{
  "balance_bias": false,
  "norm_eps": 1e-05,
  "weight_decay": 0.083,
  "decay_shape": "linear",
  "train_tokens": 1519000000
}
Below are experts of layer 7 (counted from 0) of a mixture-of-experts language model. Rows are named router (the router's row for the expert), up (a neuron's input weights, with its number) and show model dimensions 0-255. Each number is 128 + 24 x the weight over its row's rms, rounded and kept within 0 to 255.
Before each expert's rows: "comes after" lists some tokens at least twice as common just before its tokens as in all text. This comes from a sample of Wikipedia text that the model never trained on. Tokens count by the router's weight.

# expert 2
comes after: " |", "|", ":", " /", " 5", " 4"
router [120 160 127 128 125 116 149 100 129 130 143 167 154 105  70 113  91 129 127 158 137 146 113  97 127 144 150 150 115 140 105 108 217 136 136 175  91 127 123 131 110 107 114 147 131 140 136 118  95 111 105 174 123 187 129 144 158 123 135 104  72 126 143 100 123 155 101 148 158 111 125 173 167 119 141 127 147 107  83 130 134 116 114 123 121 137 116 148 172 127  96 143  92 102 161 104 109 133 102 104 129  96 137 173  97 172 129 177 135 110 118 152 145 172 178 147 119 139 154 134 136 134 125 131 110 101 134 153  87 138 156 131 147 127 158 102 131 101 139 112 176 128 140 143 134 131  70 131 131 139 155 154 140 149 143  92 113 128 135 116 101 114 126 158 145  80 130 153 161 137 103 108 113 153 141  99 127 126 201 117  92 160 129 135 133 107 126 122 130 110 117 116 166 177 139  98 149 101 100 136 120  81 126 128 106 102 134 135 161 105 109 126 107 110 140 133 118  68 156 143 177 120 137 120 138 135 124 135 118 131 163 114 138 137  92 127 133 138  69 138 143 161 115 135 140 127 118 151 156 150 113  95 152  87 128 107]
up2 [117 157 134 102 134 131 133 134 144 104 186 139 150  94 119 129 139  77 163 138 157 132  86  98 132  99 145 135 152 146  85 140 134 150 123 106 150  89 127 138  87  89  93 124 103 128 154  88 102 111 118 120 119 132 125 125 105 133 155 119 146  95 108 152 115 139  69 113 144 148 177 174 145 166 153 136 147 136 135 138  86 125 132 106 153  84 147 120 123  96 111 130 141 113 139 140  84 111 108  76 189 127 124 134  96 117 149 125 148 150 131  94 166 188 135 136 152 115 119  93  92 134 135 119  87 149 120 104 137 111 165 145 151 157 165 152 116 136 130 112 142 122 151 143 117 100  96 117 136 125 116 151 143 123 118 128  98 113 144 109 109 116 152 137  88 136 161 123 114 155 118 128  75 145 121 154 123 127 141 107 106 116 143  95 162 129 155 162  99 136 153 144 162 135  79 112 141 126 137 122 106 140 181 141 157 123 153 165 173  82 144 165 147 164 141 151 136  73 136  91 152 120 130 112 114 100 122 161 178 115 121 169 129 135  94 151 150 102 127 115 138 109 150 111 181 133 142 154 103 104 104 106 132 127 122 114]
up3 [ 77 146 141 157 119  92 118 140 121 151 101 156 115 124  67 130 133 137  87 138 146 118 173 103 131 131  97 109  86 119 121 169 153  96 129 122  78 138 123  97 137 121 123 129 124 112 187 143 114  99 125 135 139 139 121 135 148 132 143 167 125 102 112 145 148 161 117 148 153 138 140  90 131 150 123 107 128  98 173 139 163  91 142 148 112 108  90 135 123 130 124 117 100  95 116 104 140 115 120 152  88 124 103 154  96 146 144 167 155 125  94 102 133 176 146 129 129 115 143 146 153 130 163  99 132 108 121 141 142 127 161 131 151 127 156 102  79 173 116  93 166 108 162 156 111 119  86 135 160  83 141 156 142 162 153  87 157 127 111 111 124 152 123 123  98 147 158 170 139 132 127 130 164 151 165 125 163  97 176 117 122 114 119 146 141 163 104 117 137 149 114 126 122 167 107 140 114 105  95 144 127 107 139 125 105 128 122 111 137 117  76 119 127 136 134 137 132 139 139  78 143 137 107 133  85 105 128 150 103 200 168 140 105 147 125 105 149 127  97 155 133 170 147  74 163 105 139 186 107 152 110 122 129 154 129 126]

# expert 1
comes after: "\n", " in", " of", " on", " at", " for"
router [114 126 141 128 122 110 153 147 159 113 153 139 135 100  94 120 110 111 160 149 119 153 113  97  86 105 120 114 118 153 166  94 126 117  97 189 107 146 158 132 107 108 175 113 118 137 171 107  90 130 133 147 144 142 120 127 105  92 176  81 129  95 108  99 130 158 105 145 135 111 102 166 131 125 137  93 127 159 132 139 128 106 169 113 123  94 131 168 175 124 106 119 111 136 161 122 100  83  92 106 119  95 144 133 101 213 121 118 118 143 164 129 176 159 127 129 129 150 149 100 115 192 112 151 122  62 117  97 128 118 134 147 138  96 158 141 119 128  96 158 167 142 121 141 133 140 173 125 101 120 140 179 125 140 172  91 134 104  71 135 130 115 109 126 153  89 123 126 127 109 145  79 114 160 102 136 109 160 126 129 120 171 134 145 152 125 125 129 152  98 137 126 119 127 142  79 155 134 100 131 118 142 114 162 103 133 129 129 144 147 146 113 130 105 168 116 122 115 176 127 149 140 140 128  98 134 146 140 112 103 168 112 104 122 133 140 170 142  86 140 149 120 162 112 121 149 122 124 142 158 115 148  92 101 129 118]
up0 [117 155 131 139 132 136 201  97 131 125 125 170 132  71  97  86 146 127 112 103 137 141 110  68 133 154 130 111 142 118 172 138 156 129 117 155 109 158 147 119 138 158 137  89 120 108 136 100 148 139 134 155 117 159 113 136 179 129 106 122  63 104 104  90 145 137 118 149 172 101 144 143  80  81 138 164 100  99 142 135 164 115 128 141 148 118 136 121 167 120  93 180 102 153 139 131 128 147 113 117  83 175 155 114 113 122  98 132 147 125 140 125 137 125 134 134 171 150 121 150  96 157  92 166 116 131 161 142 103 140 115 101 117 123 123 134 122  82 151 104 145 117 182 163 121  94 113 137 151 179 151 158 125 164 110  84 140 110 140 145 111 168 147 133 162  99 128 119 166 165 140 116 160 170 126  93 122 161 153 154 134 125 123 124 123  99 172 128 154 108 102 136 161 133 100 124 123 120 129 152 137 121 109 117 126 144 124 169 159 150 125  81 104 141 133 147  59 127 171  93 141 129 122 124 123 129 160 115 133 100 115 136 131 141 144 140 105 112  91 117  80 123 141 133 133 131 129 150 118 140 129 117 127 100 117 135]
up1 [148 180 107  82 125 107 105 132 145 173 126 186 154  81 127 157 146 126 156 125 102 170 140 126 118 106 126 116 156 115 122 130 126 125  86 143 108 171 127 130 131 113 144 102 128 107 161 115 124 149 120 126  75 139 106  80 182 141  81 135 138 127  88 125 126 121 126 134 136 124  86 126 142 115 118 115 163 134  99 152 110  82  91 115 120 151 156 104 127 149 134 141 127 152 196 130  94 117 127 119 138  85 137 124 106 167 143 137 132 155 131 145 136 168 105 149 121 137 192 138 133 120  75 142 122 170 120 134 118 134 141 108 107 141  98 101 130 104 132 123 144 164  87 152  82 127 130 132 158 167 121 108 138 161 115 114 115 160 117 162 134 152 125 130 134  96  90 151 145 100 106 114 100 132 156 104 138 138 151 153 112 131 118 125 127 139 101  88 108 132 116 136 202 125 137 113 134 156 127 160 136 135 129 128 119 119 132 115 136 122 107 109 127 105 189 117  59 125 111 100 135 134 154 110  99 157 131 122 137 127 120 102 125 152 150 115 129 117  91 110 170 148 144 124 164  97 151 162 177 124 123  98 171  72 109 136]

# expert 14
comes after: "\n", " |", ".", ")", "===", " =="
router [ 97 109 130 152 124  98 135 135 156 126 145 116 102 124  96 123 113 128 140 157 140 157  84  56 111  94 149 126 122 139 134 113 147 107 135 125  85 157 169 139 134 102 141 147 109 104 129 117  68 100 105 141 163 148 147 139 118 110 129 118  97 166 154  92 129 160  94 134 146 103 136 145 116 110 130 100 151 143 128 119 100 122 128 112 118 129 136 167 134 117 154  98  94 126 120  88 147 147  74 130 172  93 111 147 114 149 149 161 151  94 178 151 167 177 190 165 122 145 134 130  85 155 117 127 105 101 113 117 128 127 107 106 100 146 173 140 131 142 110 111 152 148 169 124 140 137  79 120 106 132 150 157 123 150 156 100 157  94 137 109 100 132 134 155 133 115 169 130 130 104 128 129 104 122 112 122 132 146 200 117 129 174 129 157 100 121 135  95 126 110 101 131 167 149 134  93 124 145  88 141 158 109 127 118 116 120 101 153 142 147 124 123 156  77 162 131 150 121 143 132 166  98 125 150 106 123 176 114 125 107 176 149 143 119 109 150 133 127  90 133 144 153 148 135 167 124  88 178 167 144 127 115 108 113 117 142]
up2 [ 92  99 127 141  88  95 152 184  99 138 128 113 143 116 104 155 112 149 133 126 127 142 113  99 121 135 118 137  95 157 135  94 141 171  99 145 157 147 116 118 127 106 138 134 157 137 152 145  90 152 152 153 158 109 107 154 117  68 150  91 134 106 154 140  97 129 128 130 146 124 115 150 123 132 154 155 130 128 158 107  85 117 137 138 125  77 120 165 162 170 116 106 155 112 114 116  83  81 113 144  99  96 138 150 143 153 126 107 143 182 172 125 149 130 146 127 145  87 149  95 112 124 176 121 126  91 107 130 100 185  66 162 121 127 139 178 110 124 134 155 114 157 110 162 116 137 116 126 139  98 128 132 117 134 130 100 159  95 133 122 128 152  76 154 122 126 142 123 118 133 183  81 140 108 125 122  94 123 152 122 102 122 116 107 140  76 179 170 149  85 150 130 121 149 108 133 127 119 135 153 156 132 117 132 118 141 145 149 122 169 126 147 149  98 142 117 150 141 173 143 182 117 172 160 102  77 170 118 106 116 125 131 128 106 118 121 116 145 117  95 154 103 138 112 145 146 126 127  95  97 143 110 123 133  98 134]
up3 [116 114 158  99 126 137 147 158 133 172  69 117 118 130 102 139 128 102 101 179 161 139 181 105 113 114 134 133  56 175 121  90 137  98 130 113 127 143 149 117 143 113 158 148 137 142 110 113 157 134 165 147 122 117 152 150  95 143 150 114 126 104 122 139 132 140 107 147 123 107 112 117 173  99 138 153 214 161 130 122 170 128 119 109 114 159  83 188 154 112 148  85 122 118 155 129 119 150 129 140 133 121 181 119 124 141  85 152 121 121 100 132 142 145 117  95 129 121 122 155 115 141 114 155 113 139 124 132 153 137  93 146  94 104 100 158 112 152 111  90 157 156  99 109  88 119 108 141 146  88 157 116 110 103  98  98  95 130 107 150 118 135  78 134 182 133 128 148 170 125 103 151  98 141 134 138 132 166 146 144 127 119  89 118 119 127 129 151 117 145 161 126 104 107 139 138 150 124  92 159 159 114 134 143 125 134 138  85 124 125 103 120 127 157 176 126  81 169 142 114 158 117 133 138 138 147 108 112 158 106 156 140  94 112 114 144 113 112 107 127 107 173 117  91 159 137 108 120  94 141 108 101 124  99 145  90]

# expert 13
comes after: " the", " a", " and", " The", " an", "'s"
router [131 107 161 120 114 122 129  94 149 134 164 134 135  86  80  96  85 129 149 156 109 139  82 135 106 127 160 113 105 135 112 130 182 129 103 124 108 160 134 110 129 120 157 144 132  74 125 131  94 116  97 138 148 184 165 176 104 130 149 120  82 129  96 102 133 156 129 133 131  75 100 140 119 117 161 141 126 141 121 129 103 110 162  78 110 155 109 153 166 116 126 120  80 100 178 128 106 122 116 106 113  92 111 124 105 192 103 169 124  88 135 117 131 156 173 162 152 149 156 143  97 158 136 115  83 132  87  98 129 106 118 141 139 157 132 112 122 146  97 119 133 149 126 149 119 139 110 120 145 138 153 127 153 115 127 139 145 146 144  99 100 115 134 131 144 143 187 163 173 107 119 116 137 143 116 101 146 126 196 121  79 117 146 141 156  98 166 130 148 102 149 133 133 141 149  95 143 115 124 158 143  79 154 103 108 138 170 120 148 127 105 113 123  98 118 153 117 113 135 136 130 117 170 134 127 121 149 152 122 134 123 106 145 131 120 143 103 160  84 120 141 142 121 101 137 130 144 187 158 126 125 139 130  76 113 143]
up0 [125 119 143 106 139 144 135 130 149  75 127 116 126  48 103 121 111 123 131 127  93 118 140 131 174 163 120  76 103 157 138 128 155 124 154 124 115 156 106 151 135 112 105 154  81 104 135 107 122 146 110 146 143  98 134 137 136 126 151 110  89 119 116 133 144 130 135 163 114  84 115 156 120 111 181 179 123 144 138  97 149 129 119  74 145 111 131 139 137 143  92 138 106 130 154 130  95 129 155  92 141 143 168 164 147 132 101 151 170 145 145 131 136 155  92 163  79 138 152  96  90 140 110 121 131 127 135  86 148 126 158 128 124 176 160 115 114 161 133  97 131 138 121 148  85 110  53 128 125  74 135 142 150 119 155 115 110 129 130 131 137 191 111 109 162 114 171 121 169 111 144 118 119 133 111 101 117 118 142 114 125 145 134 105 145 102 150  97 133  93 144 113 154 141  77 116 127 105 129 135 106 107 140  97 131 120 135 154 115 162 100 154 114 131 104 100 113 116 137  71 139 118 156 139 124  97 147 180 100 119 114 123 128  81 133 112 140 154 121 127 135 158 100 114 179 126  81 172 126 116 155 145 139 120 112 107]
up1 [125 124 105 134 103 108 153 108 107 140  84 142 126 103 128 132 114 181 106 146 115 134 134 163 122 137 149  96 104 125  99 125 153 142 173 119 128 165 112 145 150 142 149 108  99 129 174 135 125 101 144 169 126 158 155 127 129  90 184 120 124  89 118 132 128  98  91 130 116 110 141 131 128 100 168 144 117 106  69 169 131 102 110 119 116  94 109 121 144 126 115  97 100 157 143 119 153 133 154  96 154 130 144 136 140 136  94 163 136 115 105 152 134 146 149 158 117 156 180 122 139 119 155 182 108 112  90 136 162 123 128 135 119 194 136 155 108 135 153 124  97 125 110 200 138 154  86 145  75 115  83 113 166 130 142 142  84 155 106 104  98 142 155 126 143 136 123 149 160 112 115 131  93  95 100 111 136 152 146 108 108 178 129 154 163 110 151 130 175 115 120 102 157 119 143 126 125 138 106 125 117  84 132 152 131  87 121  75  90 118 149 154 105 105 147 124 130 122 125  94 138 140 144 159 113 122  98 152 101  81 151 125 158 137 123 149 109  90 117 163  96 122 141 120 171 128 127 112 132 117 128 135 179 146 117 135]